Experts of a small language model: a variant of Adam for the experts.
Below are experts of layer 14 (counted from 0) of a mixture-of-experts language model. Rows are named router (the router's row for the expert), up (a neuron's input weights, with its number) and show model dimensions 0-79. Each number is 50 + 10 x the weight over its row's rms, rounded and kept within 0 to 99.
After each expert's rows: "mostly gets" lists some tokens that are sent to it at least half of the time; "comes after" lists some tokens at least twice as common just before its tokens as in all text. This comes from a sample of Wikipedia text that the model never trained on. Tokens count by the router's weight.

# expert 21
router:56 41 61 49 71 45 51 40 48 46 50 48 40 49 64 58 47 58 43 60 50 53 59 48 47 45 66 53 52 32 50 54 59 35 43 49 68 40 37 58 73 52 55 51 56 37 60 50 57 50 45 33 73 54 46 59 43 50 40 51 48 62 53 67 49 49 40 51 63 42 40 51 40 64 60 70 38 50 62 57
up0:53 50 48 57 45 55 55 54 49 51 49 38 61 54 47 32 43 53 56 50 54 41 63 49 42 61 47 51 39 47 51 49 57 52 43 76 47 56 42 47 49 42 43 53 37 47 36 48 60 61 28 47 41 51 41 53 45 59 45 50 52 53 50 54 41 51 49 58 46 46 45 58 34 62 49 66 58 38 40 41
mostly gets: "°N", "″N", " —;", "″W", " December", " November"
comes after: " |\n", "0", ")", "3", "6", "4"

# expert 31
router:73 42 56 37 45 56 63 45 51 66 43 57 38 54 43 38 41 59 55 42 41 43 57 25 50 61 38 64 50 52 54 41 35 39 47 61 50 53 66 53 33 37 45 45 54 31 56 62 53 46 53 48 44 39 31 61 58 30 66 44 40 47 38 59 61 45 57 59 44 46 63 53 51 40 36 52 49 36 47 44
up0:49 56 32 60 42 57 53 55 48 39 58 60 60 38 47 35 63 61 51 60 67 34 42 49 39 41 43 49 44 43 54 44 56 62 63 63 57 63 46 49 55 47 44 32 35 58 59 35 42 61 45 51 40 55 57 36 60 47 45 57 51 51 41 61 68 48 52 46 57 39 48 56 49 60 44 42 42 69 47 70
mostly gets: "St", "-st", "2", " St", "-t", " st"
comes after: " ", "2", "0", "9", "–", " ("

# expert 44
router:55 58 47 43 64 40 54 69 49 42 43 49 50 52 43 46 51 51 55 47 40 55 22 31 50 62 46 52 54 39 51 38 45 38 50 49 48 38 44 55 62 52 41 54 30 65 66 62 63 49 41 48 45 33 37 50 50 50 56 33 58 59 42 47 53 51 43 59 51 45 60 46 47 51 66 42 57 55 53 36
up0:49 40 42 49 47 61 51 76 44 54 60 53 47 45 67 63 35 43 59 43 56 58 44 53 50 41 32 55 44 69 47 48 65 60 54 76 62 62 46 62 47 44 46 45 57 51 52 67 53 46 52 70 60 37 38 70 35 65 40 67 50 50 57 48 58 42 45 68 48 41 49 66 49 47 43 54 48 52 57 50
mostly gets: "%", " million", "\"", " mm", " sq", "″E"
comes after: "2", "1", "0", "5", "9", "4"

# expert 36
router:51 47 47 46 48 32 63 57 40 44 51 45 50 39 49 52 37 59 43 38 53 46 45 62 59 45 35 31 44 49 53 56 52 63 55 45 42 64 39 52 35 54 72 67 63 40 35 50 45 61 51 57 53 47 36 54 42 39 41 60 46 42 35 52 54 57 40 50 57 37 45 63 40 45 52 60 36 59 40 55
up0:49 41 49 38 49 40 39 68 57 70 36 40 63 41 46 63 46 54 45 46 43 47 50 51 48 48 59 25 46 54 58 46 61 35 41 63 64 58 26 56 38 55 50 64 50 51 42 49 49 43 71 55 55 41 57 49 42 47 43 53 54 62 47 41 60 50 58 41 68 46 53 69 49 59 49 47 40 57 53 52
mostly gets: " ", " −", "°", "===", "'\n", " $"
comes after: " |", "2", "|", ",", ";", ":"

# expert 14
router:31 41 57 75 44 41 57 46 41 52 53 55 48 62 47 53 45 52 40 42 49 54 46 47 44 54 46 43 76 67 54 32 69 41 51 48 36 66 49 54 28 45 43 51 72 42 51 31 58 49 43 72 37 36 51 52 61 57 47 49 48 46 41 39 48 69 36 52 67 60 59 54 41 51 54 49 36 54 49 50
up0:46 46 55 65 56 54 47 37 55 47 54 44 50 71 71 53 41 66 44 60 63 38 60 57 45 59 41 65 50 61 51 13 60 60 36 48 54 49 58 58 47 53 47 36 53 58 46 36 41 65 50 56 64 55 37 54 39 52 50 54 47 53 56 61 56 45 39 51 44 53 55 56 46 26 50 55 41 50 52 58
mostly gets: "1", " Phylum", " They", "9", "(s", " Clade"
comes after: " ", "1", " (", "9", "–", "0"

# expert 37
router:53 55 44 48 55 55 49 32 49 45 34 51 55 51 53 45 47 59 54 40 50 55 60 38 51 50 60 61 51 69 59 36 50 58 49 46 39 42 53 52 41 45 45 56 60 60 33 68 37 48 57 66 63 46 39 46 68 48 42 56 28 50 58 40 52 40 56 48 63 57 43 54 75 45 52 64 49 30 58 44
up0:41 45 48 57 73 43 57 61 54 44 57 33 45 46 41 69 67 59 46 65 53 47 34 56 47 47 43 53 49 58 54 67 61 65 54 31 65 41 62 48 62 57 50 34 64 33 35 44 53 52 52 33 55 47 54 59 47 61 50 50 43 51 49 63 42 47 55 57 49 34 62 52 62 55 44 36 51 47 42 73
mostly gets: " cons", " inc", " j", "-c", "-l", " pr"
comes after: " the", " a", "==", " \"", " (", "==="

# expert 39
router:44 30 40 32 55 45 49 44 42 67 55 51 52 48 47 66 53 66 37 46 60 59 52 72 45 40 46 52 59 58 56 40 55 48 45 65 52 43 47 43 42 63 52 56 58 59 34 49 59 38 68 49 46 46 42 44 57 65 39 70 59 42 38 52 23 49 64 38 43 52 46 58 56 34 28 49 36 66 31 43
up0:45 54 46 41 43 61 35 47 47 40 38 46 37 66 31 69 57 63 53 54 62 34 52 41 46 23 48 32 55 48 56 40 55 55 54 39 35 46 52 54 48 46 68 42 45 45 57 60 39 49 51 60 52 58 70 32 54 57 55 54 72 58 47 55 52 59 03 40 52 47 51 64 50 44 44 36 54 56 50 45
mostly gets: " (#", " Dave", " Del", " Di", " José", " Fitz"
comes after: "1", "0", "9", " |", "|", "–"

# expert 47
router:49 59 74 46 52 54 34 48 49 50 63 66 34 46 56 54 64 40 48 37 49 49 54 57 62 78 44 49 54 64 51 54 66 52 37 51 67 44 38 51 63 44 42 47 67 42 55 66 56 58 55 51 53 45 59 47 56 51 60 54 53 49 55 36 63 48 54 51 47 54 47 39 52 64 54 46 61 82 52 48
up0:39 45 52 76 64 44 34 46 70 36 57 50 53 37 53 42 43 46 49 54 55 42 54 51 45 66 47 51 53 60 32 45 57 93 52 49 41 47 35 38 65 47 51 55 52 50 44 48 51 53 57 56 43 42 43 62 39 35 56 44 45 47 56 63 58 68 54 28 39 33 50 62 54 51 50 36 64 50 33 58
mostly gets: " UTC", "″N", " Genus", " MF", " Species", " Coordinates"
comes after: "-", " ", "2", "1", "3", " •"

# expert 26
router:45 43 43 63 46 50 56 52 55 48 46 40 37 54 72 34 55 57 52 23 49 67 51 50 37 44 54 51 49 29 47 57 53 44 54 44 47 54 47 51 61 41 44 37 30 53 58 65 66 42 46 46 55 53 26 51 63 41 74 45 64 29 48 53 60 62 55 46 37 48 52 63 51 48 60 52 74 59 58 30
up0:53 53 42 56 43 55 54 48 51 39 54 45 47 36 59 49 68 48 59 45 47 82 39 46 50 65 58 55 48 51 49 63 69 44 56 36 48 63 59 28 56 29 49 41 44 55 51 32 75 32 56 58 62 56 53 47 40 57 55 52 40 29 63 68 50 69 56 61 51 41 47 52 52 43 50 46 43 67 54 49
mostly gets: " days", " season", " years", " year", " mm", " kg"
comes after: "0", "5", "6", "4", "8", "7"

# expert 45
router:47 62 50 46 57 47 45 53 53 63 69 58 58 38 30 50 65 58 55 65 44 30 56 62 49 47 53 44 62 60 52 41 54 60 42 48 58 30 42 52 55 51 49 36 41 51 58 53 60 63 52 59 47 59 49 43 39 68 31 53 50 45 63 35 59 55 66 35 45 64 56 52 48 48 54 55 51 43 37 60
up0:41 34 53 46 36 38 43 34 51 64 40 50 53 72 64 61 46 45 41 50 68 53 49 53 47 51 54 53 50 54 48 45 49 57 39 45 43 59 46 46 42 53 54 56 41 32 41 53 54 59 47 38 51 40 60 47 46 52 60 49 58 33 36 45 50 53 39 50 54 59 36 48 34 46 60 50 55 58 61 48
mostly gets: "==", "Scientific", ";\n\n", "See", " was", " New"
comes after: "\n", ".\n\n", " |\n", ")\n", " University", "\n\n"

# expert 7
router:40 60 35 36 52 46 42 49 43 55 67 53 36 54 49 53 48 60 49 29 53 54 61 34 61 50 31 54 57 77 32 59 39 54 66 50 53 44 47 46 49 65 35 55 47 58 43 51 51 49 43 58 54 67 52 60 44 59 44 65 54 45 60 47 37 61 60 59 42 61 40 40 43 56 23 45 53 49 52 34
up0:61 67 63 40 36 36 60 76 54 26 41 48 48 36 39 47 48 42 55 43 39 50 53 48 63 61 44 42 61 51 45 49 59 46 45 53 48 47 50 39 59 52 42 40 52 58 75 50 56 50 36 67 69 52 35 58 46 57 50 59 59 33 49 55 47 50 43 51 47 51 50 49 47 45 64 79 27 53 46 54
mostly gets: " San", " South", " New", " Los", " Slov", " Bur"
comes after: " in", " the", " of", ",", ":", " at"

# expert 10
router:56 62 53 45 47 63 59 49 64 65 59 57 61 41 45 38 46 73 50 53 36 45 54 40 38 70 58 47 47 52 66 71 57 45 45 49 46 63 49 51 57 52 37 38 57 53 51 61 64 52 54 47 38 56 44 55 43 63 55 58 61 51 60 71 41 48 64 45 42 56 35 43 53 38 64 32 44 31 53 49
up0:45 16 53 39 56 42 41 50 71 51 64 52 59 63 42 63 59 64 33 47 37 61 63 41 30 57 57 42 47 44 48 45 44 55 62 60 39 63 47 53 51 55 47 60 71 67 56 55 67 57 38 60 47 57 59 28 55 72 34 56 35 43 51 51 45 42 43 33 62 40 53 48 57 61 54 45 53 64 57 52
mostly gets: "==", " Lemmon", " International", " Survey", " National", " Social"
comes after: "\n", ".\n\n", " |\n", ")\n", " |\n\n", " ("

# expert 3
router:34 42 69 44 54 58 46 40 58 62 42 64 66 59 34 62 46 49 37 41 62 44 56 50 48 44 56 50 41 48 57 51 42 42 45 50 62 52 48 55 41 54 33 53 72 59 37 48 39 49 52 68 44 56 68 41 42 59 48 66 57 53 62 43 38 39 52 56 42 23 55 57 52 52 23 40 53 46 63 27
up0:25 55 59 60 41 46 46 59 44 43 57 55 59 32 48 54 45 51 40 46 47 62 58 47 44 49 55 47 37 45 23 46 52 50 66 57 44 56 66 45 55 58 43 48 40 65 44 40 45 53 52 47 55 51 61 57 48 59 41 60 53 26 56 48 45 54 53 44 59 39 53 50 52 69 51 45 56 43 58 24
mostly gets: " Alex", " Os", " Mus", " Moh", " Ros", " Sav"
comes after: " |", " K", ":", " H", " (", " T"

# expert 29
router:57 57 46 57 57 66 48 38 41 38 51 50 54 49 43 50 46 42 52 28 41 46 47 58 38 55 45 59 62 35 59 38 54 51 64 59 61 44 48 54 50 43 51 52 54 62 63 38 53 56 34 39 44 40 53 46 69 51 49 29 44 50 48 51 35 40 47 55 61 51 58 49 26 61 59 42 41 64 45 52
up0:62 44 41 66 22 58 51 39 44 50 29 47 55 58 50 55 43 55 43 50 63 41 55 52 41 53 27 64 58 68 13 47 65 49 59 58 61 55 56 57 45 44 46 35 58 60 42 54 48 50 47 60 56 46 31 42 61 53 47 46 47 58 52 66 34 64 56 49 55 62 59 61 50 44 49 51 51 43 53 44
mostly gets: "4", "3", "5", "2", "6", "7"
comes after: " ", "1", "2", "3", "–", "4"

# expert 19
router:46 28 29 31 59 34 49 62 52 71 39 51 52 45 59 54 38 33 38 32 41 56 42 58 54 42 50 38 54 41 45 68 55 58 62 58 51 57 44 57 30 51 57 70 50 51 37 55 32 36 55 61 51 35 49 54 43 37 37 55 39 56 35 50 75 54 57 42 53 53 37 73 58 42 59 64 41 53 67 53
up0:51 63 64 57 58 44 43 56 55 47 58 55 46 53 42 68 62 58 47 52 42 44 59 55 55 51 45 66 50 44 54 54 47 38 53 41 41 57 71 49 54 52 51 40 51 62 50 50 45 47 35 52 48 54 43 59 50 47 52 58 56 41 48 45 64 51 45 51 40 55 52 41 52 50 46 44 45 28 45 55
mostly gets: " ", " $", "–", " £", "°", "/"
comes after: " |", "|", "0", ";", "9", ":"

# expert 43
router:49 49 64 71 45 42 45 57 36 45 56 61 54 55 44 47 48 46 43 46 57 57 49 48 55 53 62 30 64 36 40 47 47 57 40 57 43 56 36 62 51 38 54 44 53 55 45 57 69 48 66 52 40 40 50 57 57 45 46 55 46 52 47 39 43 46 48 53 36 43 53 38 46 48 69 48 43 77 44 31
up0:55 34 46 63 54 46 54 56 52 30 54 59 74 41 37 41 39 42 35 37 67 59 46 47 45 40 63 40 43 42 39 37 49 45 43 61 63 52 51 54 67 53 55 45 38 34 53 46 42 31 48 46 71 60 47 55 36 47 57 49 59 65 38 34 44 45 47 53 23 50 67 28 46 59 52 52 40 50 43 58
mostly gets: " returned", " moved", " worked", " went", " appeared", " gave"
comes after: " was", ",", " and", " he", " is", " be"